Experts of a small language model: vocabulary 8192, 224 GELU neurons an expert.
Below are experts of layer 7 (counted from 0) of a mixture-of-experts language model. Rows are named router (the router's row for the expert), down (a neuron's output weights, with its number) and show model dimensions 48-95. Each number is 200 + 40 x the weight over its row's rms, rounded and kept within 0 to 999.
After each expert's rows: a language model's description of what the expert responds to. This comes from a sample of Wikipedia text that the model never trained on.

# expert 4
router,218,162,238,166,190,208,220,174,195,273,188,165,160,183,267,195,243,241,160,198,195,169,291,187,168,138,135,209,164,176,237,177,168,196,261,260,253,168,230,196,220,179,276,217,217,262,193,233
down0,207,158,257,185,219,145,199,194,178,157,168,244,220,169,186,301,302,165,270,219,157,234,170,255,238,137,212,232,256,250,195,196,270,187,117,92,146,184,232,181,178,221,176,205,101,233,134,227
down1,184,188,243,201,194,264,147,236,215,150,205,144,199,151,266,213,229,217,216,103,198,220,167,199,221,189,208,209,114,215,251,219,181,287,265,203,119,231,189,226,216,245,208,231,196,278,213,108
down2,157,216,232,170,215,199,215,212,291,206,180,223,214,88,158,262,212,161,232,187,260,218,189,183,170,155,184,177,188,194,207,147,227,240,185,186,189,259,194,145,160,177,187,230,206,229,168,208
down3,224,118,161,223,280,274,175,206,169,205,213,220,247,180,251,223,154,145,213,195,121,191,147,218,200,185,137,163,195,151,182,177,216,250,180,126,238,177,261,250,194,172,272,206,239,268,195,232
down4,214,165,256,151,232,173,211,190,191,176,210,205,246,179,211,171,124,219,214,222,227,227,192,180,205,139,228,293,170,197,146,194,165,134,178,314,195,238,189,135,166,91,154,165,241,247,188,176
down5,260,269,173,187,195,117,238,167,197,188,261,176,197,212,179,222,203,116,156,179,212,199,173,195,226,183,205,153,183,203,184,158,207,180,216,225,207,253,239,242,221,153,257,216,204,214,206,137
down6,207,159,234,145,182,158,233,200,221,170,159,178,182,202,190,165,203,112,194,195,146,252,216,236,218,210,179,202,205,197,212,126,217,264,225,267,158,223,179,146,198,191,240,222,333,256,221,222
down7,211,175,143,219,219,210,219,222,225,218,235,122,230,190,206,212,146,136,254,163,222,172,230,218,202,188,158,184,256,204,225,204,165,197,250,168,150,143,116,210,199,220,191,199,189,179,246,211
down8,181,278,207,217,220,134,242,186,165,202,178,132,212,230,148,221,180,202,200,187,234,197,218,176,239,150,124,225,166,242,247,198,212,132,184,203,222,214,219,253,206,172,203,170,162,140,215,161
down9,185,230,321,175,229,187,153,230,307,121,167,110,177,194,219,171,198,141,251,203,146,261,179,207,231,162,204,219,230,253,229,237,207,239,170,294,232,167,213,153,131,205,236,200,175,231,211,274
It responds to: Academic adjectives and prefixes

# expert 21
router,137,152,287,204,147,161,210,239,159,174,231,171,257,169,160,194,109,208,197,236,167,243,231,171,240,158,222,272,217,259,246,192,242,179,127,148,216,198,221,160,247,179,231,248,128,267,251,219
down0,152,230,232,193,142,282,240,157,192,160,275,222,208,206,224,210,173,188,255,221,220,216,226,223,192,276,201,231,155,213,166,217,191,163,212,192,151,225,195,201,236,195,207,201,161,233,223,225
down1,147,198,169,209,273,159,189,252,161,204,156,167,255,205,281,296,195,208,217,233,231,212,191,167,131,186,210,170,150,187,199,194,211,247,211,258,206,194,212,250,216,221,193,198,233,181,280,209
down2,202,188,245,162,203,290,177,183,230,140,136,204,164,189,161,233,211,238,191,201,232,205,221,190,227,246,226,224,239,172,207,230,292,214,191,102,202,193,143,216,175,306,226,195,198,202,199,171
down3,144,147,157,257,207,228,268,142,246,241,201,149,318,184,180,212,136,201,173,220,194,209,213,172,238,226,239,194,253,220,243,171,217,198,231,214,194,153,265,146,164,123,214,250,208,205,133,176
down4,219,211,116,227,259,187,167,253,268,166,198,201,169,186,168,145,229,162,205,208,181,199,153,227,149,212,218,257,138,175,196,242,247,203,117,175,251,213,229,199,218,216,203,190,191,235,140,183
down5,164,219,286,112,253,212,245,171,194,128,232,116,232,218,203,189,209,220,195,154,284,174,183,256,253,212,201,217,213,190,144,185,232,191,131,163,253,177,201,234,193,173,282,174,264,171,190,219
down6,149,205,211,217,226,197,265,152,198,230,191,226,196,205,202,226,299,231,236,162,180,215,183,219,130,142,174,186,237,188,146,157,209,233,223,209,166,226,182,175,111,252,172,194,220,220,253,107
down7,158,215,182,220,183,195,208,166,139,176,242,261,286,228,167,297,201,232,202,216,215,233,296,300,164,210,196,203,234,210,235,247,184,273,188,249,201,160,213,186,181,207,195,190,204,219,171,201
down8,218,282,224,129,233,189,186,188,180,194,219,169,219,273,311,212,201,211,198,158,164,192,211,169,154,214,261,207,207,205,206,194,299,156,112,273,181,217,224,150,206,193,206,155,175,156,231,227
down9,184,231,174,259,219,153,219,188,177,121,217,177,181,216,255,212,220,226,126,229,137,212,182,194,128,130,178,193,226,240,155,239,198,238,205,149,153,168,190,250,219,197,181,183,72,252,182,196
It responds to: Un- prefix, New

# expert 25
router,190,147,235,158,147,180,208,181,182,178,245,180,258,132,183,201,157,191,222,265,174,145,190,266,211,188,217,235,193,192,226,203,236,212,205,126,200,191,307,261,274,224,160,195,241,219,255,170
down0,189,299,180,204,111,156,178,135,181,164,224,230,222,189,168,263,171,176,192,131,156,210,248,140,194,229,210,219,175,163,166,275,147,181,161,176,273,212,194,184,186,196,240,199,130,202,187,239
down1,240,197,234,141,321,271,230,184,221,135,198,256,210,226,205,182,267,196,105,223,157,210,263,243,198,186,159,218,198,193,187,202,213,199,137,231,220,239,209,167,231,240,196,231,208,221,186,224
down2,227,183,172,218,224,244,213,183,173,147,259,231,183,243,248,221,155,155,177,151,222,181,266,238,196,209,114,300,153,217,179,150,128,188,313,155,156,225,159,239,154,164,220,204,175,202,78,146
down3,219,221,135,212,161,211,239,198,193,205,241,163,223,221,196,178,179,198,181,197,186,201,198,201,172,225,220,149,158,226,187,208,171,193,190,191,203,147,267,205,189,199,169,230,190,228,191,208
down4,178,179,194,177,205,198,181,218,243,203,254,184,179,154,225,177,219,273,232,233,212,187,259,186,125,172,213,173,161,267,234,235,241,150,148,249,201,234,185,160,162,136,210,155,232,156,267,264
down5,216,257,270,171,110,213,172,192,271,153,130,248,205,156,245,140,202,233,227,234,247,210,230,209,276,237,144,217,164,164,255,234,178,107,171,222,192,217,212,172,253,168,199,205,137,187,252,180
down6,201,148,169,230,235,211,265,185,216,191,149,188,226,197,199,111,196,210,176,265,176,174,252,154,237,189,196,187,216,212,219,179,205,226,195,220,201,204,134,205,289,188,241,266,166,209,213,220
down7,230,172,215,246,272,146,211,171,207,282,204,204,231,223,177,174,207,185,206,161,160,206,256,190,258,206,184,210,151,263,249,173,254,297,115,161,188,219,178,173,158,183,148,187,247,147,174,209
down8,172,191,294,206,183,134,178,231,222,235,154,143,243,206,244,143,251,196,156,87,259,260,210,217,190,172,229,142,160,280,152,202,132,221,154,230,178,183,222,183,205,83,198,192,211,136,242,181
down9,229,159,125,189,153,225,166,293,300,217,148,200,189,174,138,133,160,258,218,198,190,181,280,195,169,227,229,194,206,285,169,258,138,240,169,219,283,203,151,129,227,102,147,306,206,222,214,134
It responds to: Spanish, Portuguese names

# expert 15
router,161,153,234,211,190,158,224,221,158,172,182,146,240,157,148,134,178,184,169,211,220,237,244,250,238,145,230,265,151,229,236,205,215,235,160,177,188,270,251,238,240,158,231,214,147,238,232,215
down0,206,165,181,211,199,115,136,239,232,203,238,228,179,140,197,155,203,204,181,144,145,166,195,231,191,237,200,211,124,203,184,201,180,199,250,177,190,212,261,244,272,195,127,257,267,229,180,137
down1,196,186,234,174,140,190,269,249,136,212,164,229,183,247,91,151,232,160,181,217,239,187,214,194,194,196,229,179,156,261,204,274,318,172,141,150,217,210,193,143,251,132,147,252,204,212,214,147
down2,251,164,173,170,245,187,266,161,129,165,203,172,195,214,177,199,263,260,176,249,192,126,172,171,220,229,214,142,167,218,185,102,242,176,189,211,203,150,179,215,217,196,235,242,198,169,208,222
down3,298,163,248,129,227,280,122,232,143,215,193,283,222,218,180,196,235,177,157,274,165,119,189,185,170,198,229,161,153,258,188,139,273,219,137,221,229,198,193,219,230,157,155,147,250,189,148,224
down4,184,244,169,179,168,308,160,155,190,179,248,259,200,195,220,169,142,204,157,167,224,247,190,196,317,202,210,200,186,175,206,211,205,161,197,125,187,206,203,186,186,157,159,194,225,194,260,146
down5,239,210,144,169,261,242,195,201,216,250,274,275,180,213,218,259,177,229,265,210,199,162,242,244,207,129,255,191,210,196,183,214,172,226,210,185,227,210,196,129,203,219,203,172,214,208,204,274
down6,247,240,168,221,178,122,245,166,219,210,224,218,200,211,220,236,145,173,288,182,203,150,199,260,167,223,181,200,154,137,199,134,203,256,226,153,272,209,262,210,162,127,212,217,206,179,205,208
down7,210,182,179,215,144,100,167,164,197,227,217,243,190,205,237,208,199,133,216,176,223,239,202,216,235,197,156,225,187,195,202,163,164,174,116,137,169,222,225,250,188,262,292,183,258,158,187,188
down8,174,284,125,212,164,212,215,151,173,188,195,172,227,261,189,188,161,216,216,108,189,187,200,163,250,289,187,192,225,207,190,264,157,167,101,260,204,223,262,235,180,215,221,287,152,230,182,237
down9,219,199,131,230,205,165,228,183,138,221,201,228,216,252,217,188,179,213,231,207,177,285,196,257,154,151,171,218,154,195,225,217,202,205,173,129,182,184,203,174,195,261,182,187,180,179,201,188
It responds to: Verbs and clause connectors

# expert 5
router,150,123,256,259,166,166,217,187,132,233,236,148,241,157,165,200,149,184,182,265,174,175,247,214,248,157,194,250,156,238,230,203,242,192,134,157,174,249,272,222,256,152,242,272,145,242,256,216
down0,136,232,151,154,266,160,179,205,203,195,228,146,213,217,189,202,252,216,274,117,257,227,228,223,121,131,197,236,254,174,174,182,176,218,110,212,220,187,176,256,192,298,151,175,217,193,176,183
down1,153,150,169,213,195,142,239,220,231,225,216,193,176,247,155,220,173,252,237,176,215,180,154,239,210,174,222,197,178,279,179,182,197,210,168,248,213,180,223,178,180,133,180,196,221,270,148,197
down2,226,232,258,144,198,183,284,258,196,233,183,177,191,242,227,237,259,168,147,119,171,137,209,178,201,184,185,171,166,223,234,163,190,177,266,229,186,179,216,180,208,240,201,283,164,296,145,94
down3,267,199,263,197,201,141,234,234,237,217,184,134,226,190,238,197,237,128,206,184,118,196,217,249,219,164,188,234,225,253,213,296,144,182,252,196,183,136,168,150,204,204,281,196,115,202,199,239
down4,137,281,250,212,212,239,164,252,200,218,131,123,257,187,170,163,200,215,164,161,198,260,222,239,152,166,216,172,273,142,195,218,168,175,205,182,197,228,179,267,211,201,213,210,190,160,230,188
down5,192,287,166,188,194,226,230,198,188,191,168,144,135,277,225,236,186,151,190,124,249,238,205,218,275,143,235,206,277,219,175,247,207,275,238,218,201,199,224,235,162,201,185,210,241,179,221,143
down6,184,206,216,180,208,162,146,194,233,281,236,218,219,178,178,226,210,242,200,226,248,254,215,188,165,192,158,216,152,255,259,238,215,160,173,214,182,134,229,211,181,131,192,179,275,180,248,213
down7,111,242,163,220,166,161,233,208,178,170,171,189,120,177,214,158,222,250,199,258,205,194,199,297,156,153,187,171,277,180,227,188,222,189,194,244,206,178,214,207,234,219,121,227,213,214,236,148
down8,263,140,172,204,220,226,187,260,111,165,160,199,182,168,150,128,244,204,281,253,172,173,212,184,219,201,165,179,184,172,179,213,137,206,201,170,187,221,154,114,203,136,249,118,183,164,262,245
down9,180,269,227,214,228,239,199,221,188,187,151,193,96,162,146,233,167,219,231,193,229,151,185,144,186,139,223,171,184,195,194,125,190,114,138,219,211,187,200,161,274,273,242,82,183,192,158,225
It responds to: Table cells, pronoun subjects

# expert 18
router,241,155,200,209,183,230,171,261,177,110,161,191,249,177,141,215,215,124,241,163,213,177,239,171,282,243,144,161,179,205,250,113,208,221,222,172,209,188,237,195,197,207,187,216,206,217,244,262
down0,238,187,126,154,209,240,185,144,207,170,155,127,213,217,188,251,268,166,180,234,122,240,250,214,191,189,194,178,184,180,250,223,192,214,135,155,221,234,292,253,202,184,232,161,186,189,147,241
down1,236,220,177,263,209,230,152,200,148,233,168,124,244,163,245,149,185,224,147,225,191,171,210,232,197,218,212,156,180,195,217,170,199,234,143,136,241,249,203,215,183,219,156,225,126,186,145,150
down2,157,234,182,203,162,198,213,210,195,212,154,202,169,200,202,156,228,266,136,193,242,182,210,204,149,163,225,230,208,179,212,253,193,210,195,166,231,185,146,215,216,250,151,229,224,250,174,168
down3,249,122,273,265,157,170,186,249,248,165,226,208,270,231,171,172,143,261,216,187,152,227,132,188,246,211,276,255,150,232,229,181,165,167,158,202,147,96,171,244,261,185,192,216,156,248,192,141
down4,204,136,225,255,209,191,182,200,258,208,120,146,172,181,150,222,293,226,211,158,226,237,227,228,260,202,209,203,207,130,169,220,204,169,207,228,148,168,173,229,125,192,200,249,166,233,289,237
down5,236,211,281,205,225,190,218,200,259,223,189,171,228,206,218,201,158,198,262,205,157,244,162,135,125,190,201,205,205,280,149,93,133,246,225,139,146,243,159,167,268,131,130,177,293,164,201,211
down6,213,199,221,256,221,224,272,218,180,156,215,206,248,186,243,236,159,217,203,176,224,243,203,186,176,200,192,201,238,253,205,171,194,212,184,151,142,233,205,217,258,191,188,216,149,160,193,277
down7,163,172,178,188,201,198,243,209,167,246,250,179,172,237,203,191,153,179,203,236,209,194,256,155,221,215,268,224,171,156,182,217,169,210,220,222,170,207,188,152,146,211,222,156,224,159,285,205
down8,266,158,243,177,126,168,247,193,218,219,143,224,256,195,207,221,240,205,106,257,239,145,239,226,218,129,276,195,171,206,203,187,142,266,151,186,238,163,228,214,233,218,194,219,239,251,198,222
down9,204,209,236,222,203,175,153,158,98,258,151,281,256,233,206,167,258,236,246,202,117,148,259,157,186,263,163,251,215,208,229,219,182,56,193,254,137,215,248,277,188,191,197,201,224,196,233,275
It responds to: Mid-word consonant stems

# expert 10
router,151,101,207,168,259,180,239,221,194,163,249,167,194,233,226,211,148,271,153,233,131,200,260,225,211,169,265,284,238,286,211,193,181,185,185,226,206,255,229,228,237,130,269,206,188,264,227,213
down0,164,195,198,195,168,175,179,165,163,206,160,214,222,193,222,140,228,237,257,122,170,200,262,190,240,124,221,197,206,168,191,221,254,306,198,173,195,122,179,121,243,235,165,234,192,180,223,271
down1,230,215,234,198,179,189,150,255,278,248,180,281,221,245,229,184,236,219,217,123,123,164,123,237,204,142,228,199,159,159,223,196,160,228,212,246,227,145,243,327,273,174,239,224,193,139,163,222
down2,220,216,244,173,186,104,224,224,272,221,247,209,218,282,187,200,168,168,159,199,288,118,172,205,211,149,296,152,117,234,173,169,140,204,210,176,162,163,172,301,177,198,217,198,200,203,212,169
down3,191,172,198,233,163,201,229,217,165,172,226,163,178,264,194,126,144,217,224,207,218,235,247,158,172,280,242,105,247,184,172,165,186,154,205,231,130,193,175,232,239,257,209,205,195,235,167,221
down4,233,176,203,288,233,252,212,128,234,217,274,185,204,191,245,185,167,254,230,202,95,241,181,227,252,246,209,142,269,169,209,215,186,220,263,211,93,137,253,256,177,217,159,313,206,240,228,141
down5,225,221,248,269,171,192,170,216,180,159,282,168,171,212,225,171,164,237,261,200,275,204,191,272,161,175,234,193,249,147,214,206,209,121,169,232,175,203,253,174,138,198,140,196,179,131,210,182
down6,172,150,228,250,240,245,149,207,251,196,133,189,228,184,218,235,198,255,187,243,220,165,225,261,186,250,231,204,184,179,190,154,180,159,229,216,269,108,194,215,198,157,258,227,182,198,225,243
down7,248,198,204,159,232,188,151,192,232,158,187,199,160,197,206,297,189,188,201,181,179,242,225,194,201,219,232,168,182,143,142,203,247,104,181,205,151,177,190,240,186,160,259,198,289,170,248,174
down8,153,201,245,93,197,281,208,183,165,187,229,155,206,267,172,172,177,159,204,142,166,203,162,239,141,157,192,162,218,129,176,137,234,187,165,151,206,335,170,128,182,202,220,172,196,239,201,143
down9,212,199,208,166,126,229,166,212,234,180,275,150,222,240,257,221,190,277,178,232,186,292,148,225,173,140,190,213,140,210,235,158,156,213,183,189,166,229,199,186,186,240,194,219,236,191,211,149
It responds to: Function words, prose

# expert 14
router,148,132,238,158,188,157,236,207,94,171,169,160,219,186,154,259,154,196,170,208,213,236,230,185,237,137,174,186,165,266,263,246,260,219,189,159,200,251,223,216,226,150,213,247,131,239,212,231
down0,163,150,186,138,224,182,212,199,223,208,214,199,210,203,206,280,181,241,175,232,230,209,154,252,184,227,156,217,267,141,209,152,205,237,237,276,215,172,232,236,166,193,226,150,203,160,175,231
down1,188,229,207,185,186,253,197,262,233,193,166,250,262,232,211,176,146,147,225,206,209,209,215,207,209,166,217,120,181,212,167,257,140,202,228,236,133,209,198,156,254,221,203,205,192,128,225,202
down2,234,175,188,219,179,275,181,221,195,163,182,182,215,199,192,226,163,182,247,150,256,242,176,141,149,200,174,203,152,236,190,179,161,183,182,181,241,205,175,207,224,186,234,193,219,179,105,172
down3,126,183,180,244,275,202,172,150,142,244,173,216,217,200,207,164,257,172,207,199,162,200,195,152,174,189,164,182,160,165,208,185,229,201,155,206,216,162,190,154,225,226,166,163,176,160,205,185
down4,133,224,237,195,156,199,125,136,196,199,201,167,234,192,185,205,179,197,211,304,166,211,182,124,129,190,236,122,197,213,212,283,159,211,185,227,172,244,198,190,148,146,184,252,202,227,223,244
down5,171,146,209,161,176,211,217,218,179,251,221,183,147,211,121,187,217,149,251,232,172,159,226,247,171,137,208,197,222,189,204,147,154,178,246,204,244,170,99,197,207,206,212,257,197,198,178,236
down6,203,182,187,179,173,190,145,151,150,231,215,202,241,194,262,192,131,201,173,182,188,223,190,232,173,259,168,218,174,225,217,227,257,144,227,268,287,182,231,230,185,182,162,272,175,239,238,188
down7,150,192,232,108,200,191,168,260,148,229,265,222,175,190,175,166,213,198,164,169,170,181,220,210,205,225,113,214,224,205,207,232,140,193,179,174,300,180,246,173,169,160,163,241,188,209,186,218
down8,182,213,212,196,167,152,146,185,227,229,149,187,176,137,156,246,230,169,156,202,196,138,200,249,180,172,161,146,223,150,268,182,233,208,121,152,253,243,250,229,224,181,127,206,190,251,169,239
down9,199,218,205,297,190,158,167,181,193,143,245,141,253,188,181,137,165,195,166,131,150,192,226,212,184,189,193,249,190,135,147,129,176,251,191,215,171,202,193,259,195,160,189,213,232,213,204,179
It responds to: Election table cells

# expert 16
router,169,135,149,153,293,209,244,217,212,233,210,212,233,216,135,245,207,180,143,248,266,195,189,145,236,185,193,165,114,200,238,230,204,225,251,189,126,249,178,181,220,155,277,255,278,164,234,154
down0,228,135,188,207,206,250,177,190,192,239,223,202,242,214,214,189,204,223,209,180,142,220,199,248,230,143,215,218,171,185,213,201,239,164,213,184,130,233,180,243,221,127,213,144,251,197,156,168
down1,187,136,243,115,234,187,187,162,171,197,104,203,229,188,253,207,219,173,180,159,232,219,168,180,176,217,244,160,204,209,168,189,173,254,116,200,218,180,154,235,231,227,280,181,137,198,178,207
down2,222,234,230,137,185,202,174,245,172,256,196,278,168,202,195,155,243,184,195,126,223,192,243,280,212,289,153,211,220,166,193,144,250,153,238,228,143,145,140,156,199,187,193,198,216,184,236,128
down3,172,153,235,197,187,235,159,207,178,169,201,146,217,101,175,239,232,183,171,111,201,226,150,215,227,185,198,240,275,258,212,203,165,206,211,246,203,267,236,200,184,156,193,251,214,256,159,218
down4,239,171,206,156,183,202,190,251,133,156,203,185,200,243,185,232,153,233,255,191,184,203,186,188,146,200,288,205,222,134,244,206,249,288,263,126,134,160,192,223,216,269,242,206,238,123,203,139
down5,206,241,214,236,94,218,176,241,190,228,217,247,222,265,233,211,243,159,229,223,145,186,211,174,179,185,142,118,176,147,213,193,238,131,250,207,219,134,181,143,199,215,245,247,229,207,237,240
down6,227,152,162,222,157,172,173,200,151,205,234,189,198,229,234,124,202,211,165,156,227,211,169,213,254,282,180,216,169,233,121,153,92,189,220,243,112,184,227,205,213,195,224,207,250,169,128,175
down7,227,227,164,167,201,185,238,172,92,155,181,160,156,207,224,178,182,234,213,201,171,175,195,161,231,212,284,134,146,201,161,250,164,146,271,103,269,167,231,244,144,195,233,218,233,112,248,231
down8,175,203,193,179,125,236,210,184,174,193,205,184,179,256,264,161,197,200,146,203,181,247,118,190,218,223,199,207,190,198,191,210,259,213,286,241,226,215,133,284,192,193,161,151,183,155,195,219
down9,219,232,162,191,161,167,239,192,221,237,236,215,236,141,213,217,165,190,233,244,201,206,207,186,287,225,190,173,131,220,179,235,198,228,190,158,209,151,174,225,202,148,152,159,213,197,183,178
It responds to: Latin-style word interiors

# expert 13
router,203,187,142,252,194,207,269,165,187,170,267,247,273,186,148,125,216,184,141,223,120,195,269,170,227,150,168,249,200,248,280,209,193,230,230,128,204,229,245,264,217,161,198,227,192,262,180,245
down0,212,217,180,167,173,177,197,169,152,192,176,154,197,247,231,234,201,159,226,243,253,257,224,195,167,151,146,203,125,225,243,191,156,200,217,202,219,202,182,141,220,252,214,122,183,184,193,230
down1,175,206,228,180,186,152,194,212,200,194,174,165,89,112,198,215,192,178,188,193,151,259,161,125,130,243,175,181,249,209,189,243,210,163,150,185,202,214,251,117,259,239,197,179,239,107,174,177
down2,231,134,166,206,203,219,167,227,212,142,215,247,215,234,173,188,204,195,186,156,202,212,213,222,208,227,215,246,192,336,247,265,273,237,271,256,174,156,244,129,234,154,202,196,296,222,159,218
down3,220,234,197,171,113,142,214,254,222,217,149,211,235,213,238,231,174,179,212,209,219,182,293,192,232,128,197,220,248,249,224,248,201,233,225,174,248,226,167,202,221,195,228,221,185,252,287,148
down4,233,171,176,265,187,127,172,136,119,338,204,139,232,199,203,180,194,243,245,178,217,235,202,205,154,211,193,129,175,154,208,239,214,180,222,217,105,188,191,142,146,207,190,205,221,216,223,193
down5,169,273,200,237,198,215,248,254,242,196,163,256,295,210,154,168,159,207,176,196,206,253,157,221,184,210,132,245,204,261,210,175,247,181,110,252,123,197,171,183,166,167,259,214,200,147,186,172
down6,224,188,245,213,215,122,199,220,252,252,227,135,241,214,247,234,273,205,267,228,184,187,226,260,192,202,222,92,220,119,169,207,197,187,200,232,152,180,157,251,191,254,194,251,223,176,198,152
down7,236,248,254,194,140,155,248,117,195,285,168,142,226,160,190,234,198,241,230,233,177,159,273,231,157,185,180,123,212,186,205,197,159,211,239,218,155,198,169,227,190,213,144,176,171,168,146,207
down8,229,237,199,160,220,240,190,243,190,185,160,226,145,153,243,238,148,241,154,196,281,109,172,205,217,189,241,179,206,136,152,188,150,264,284,166,178,195,128,208,198,196,197,294,253,199,170,214
down9,267,198,201,164,147,80,234,189,296,125,188,200,179,180,255,144,117,123,225,184,139,120,200,143,169,170,213,314,239,242,184,120,183,139,216,197,175,188,245,255,198,125,140,177,214,173,241,185
It responds to: Word-opening syllables

# expert 30
router,207,187,232,218,151,193,263,178,238,243,264,143,260,164,183,240,184,155,138,257,199,173,228,194,211,181,236,206,176,213,229,174,225,279,176,152,181,295,221,185,230,160,207,228,165,241,258,196
down0,210,221,103,223,216,164,210,140,189,242,215,213,198,268,202,150,144,161,230,162,222,233,255,216,223,139,242,190,182,157,168,145,150,91,126,216,202,241,147,204,144,154,172,180,161,194,179,225
down1,217,292,165,165,150,208,173,253,102,189,174,194,199,165,252,232,187,214,209,161,178,146,238,179,241,203,187,189,138,206,214,194,202,221,229,170,193,174,198,137,205,166,148,178,244,230,219,183
down2,146,191,220,124,264,153,225,188,156,200,232,181,128,162,209,226,127,262,141,211,208,106,273,160,216,211,91,201,189,200,180,215,137,291,196,182,195,221,252,168,225,229,230,263,121,238,199,202
down3,164,251,262,138,174,158,126,144,202,191,204,164,240,161,211,216,177,195,244,265,188,241,142,186,136,224,213,234,166,142,111,262,271,177,171,206,186,237,175,217,272,131,241,264,194,217,198,149
down4,174,215,192,173,181,247,187,241,198,167,209,205,142,223,172,203,269,230,205,182,232,238,145,237,227,217,177,200,169,226,218,123,237,219,207,116,240,145,160,202,184,148,222,216,127,146,165,242
down5,194,179,226,246,187,189,219,218,217,225,157,198,218,103,184,246,175,140,200,189,226,170,155,227,173,156,167,188,122,133,255,223,226,151,155,247,229,203,133,221,202,198,191,135,186,187,289,196
down6,173,168,169,173,194,222,172,221,105,220,181,262,201,143,207,166,133,109,215,264,223,179,211,155,174,227,151,190,161,239,177,179,190,192,227,199,273,169,210,142,209,216,220,223,270,132,174,215
down7,242,190,167,206,213,227,174,146,158,216,161,182,223,228,198,178,175,212,246,202,204,229,214,242,191,202,259,237,217,225,139,207,196,205,155,225,152,190,247,233,167,233,222,232,177,135,168,181
down8,168,192,127,162,192,218,149,228,194,183,223,174,155,180,181,254,173,240,175,249,212,163,266,168,193,192,314,187,133,241,109,178,189,228,208,205,172,245,271,146,180,210,243,251,255,280,224,159
down9,171,231,163,147,246,203,200,225,205,147,136,185,318,214,212,193,134,232,223,231,190,216,243,127,233,227,236,224,260,180,267,171,204,155,234,192,191,147,155,269,209,178,262,136,210,224,175,186
It responds to: Names and country codes

# expert 0
router,192,184,154,241,135,234,136,231,147,252,145,207,173,178,174,200,218,218,242,197,208,223,261,243,199,199,263,260,237,187,199,210,221,210,197,248,162,152,197,193,266,196,232,221,165,215,208,244
down0,251,200,151,205,216,163,195,227,186,119,154,226,207,192,210,238,209,201,218,172,209,234,184,178,149,147,182,171,184,258,198,196,248,141,203,282,230,226,248,199,263,227,183,219,166,193,222,186
down1,151,170,235,116,232,225,225,164,250,206,182,201,159,153,212,170,140,222,201,178,196,191,191,207,159,152,321,178,217,199,161,221,227,256,197,177,256,250,155,181,195,242,155,234,188,145,212,130
down2,203,201,256,278,251,144,256,232,205,214,202,187,200,181,173,172,186,207,257,307,209,191,180,126,192,239,202,194,200,265,135,151,197,193,223,161,157,333,237,206,231,137,182,209,207,256,152,213
down3,224,214,199,224,267,216,176,191,165,169,234,237,148,327,272,289,221,260,184,274,180,175,190,148,238,166,195,258,275,259,197,153,173,259,184,216,224,174,214,167,247,203,234,219,234,212,208,212
down4,218,224,187,234,201,161,134,145,217,204,232,242,154,222,202,211,178,149,128,137,218,220,188,242,171,233,227,161,168,115,197,168,241,214,147,179,181,193,213,183,261,221,138,98,219,171,210,325
down5,104,277,185,148,224,179,158,204,192,223,181,208,229,161,184,185,193,169,203,194,290,230,222,144,211,231,201,257,179,134,220,182,172,224,156,239,183,207,198,178,203,142,227,216,235,167,252,207
down6,238,108,113,174,195,181,168,175,193,242,179,223,146,257,250,162,248,306,202,124,195,207,220,231,155,214,191,173,241,237,195,212,179,179,222,156,177,117,205,216,224,209,217,210,159,222,212,211
down7,254,192,130,129,136,233,189,171,193,231,128,220,207,238,193,212,280,241,172,279,201,145,186,251,181,168,177,208,184,221,173,185,183,179,142,211,187,153,186,242,177,238,294,238,200,253,118,189
down8,214,225,106,197,143,226,161,230,251,106,190,196,196,224,131,239,198,183,157,249,237,229,231,135,192,184,245,259,217,217,185,241,127,236,256,239,166,194,261,187,122,255,202,193,227,137,185,154
down9,163,187,340,135,192,201,238,201,191,171,169,251,205,249,142,192,259,176,166,237,192,114,212,232,275,224,198,108,216,152,292,146,195,198,194,244,192,154,257,228,158,240,163,291,184,199,225,199
It responds to: Modals and clause subjects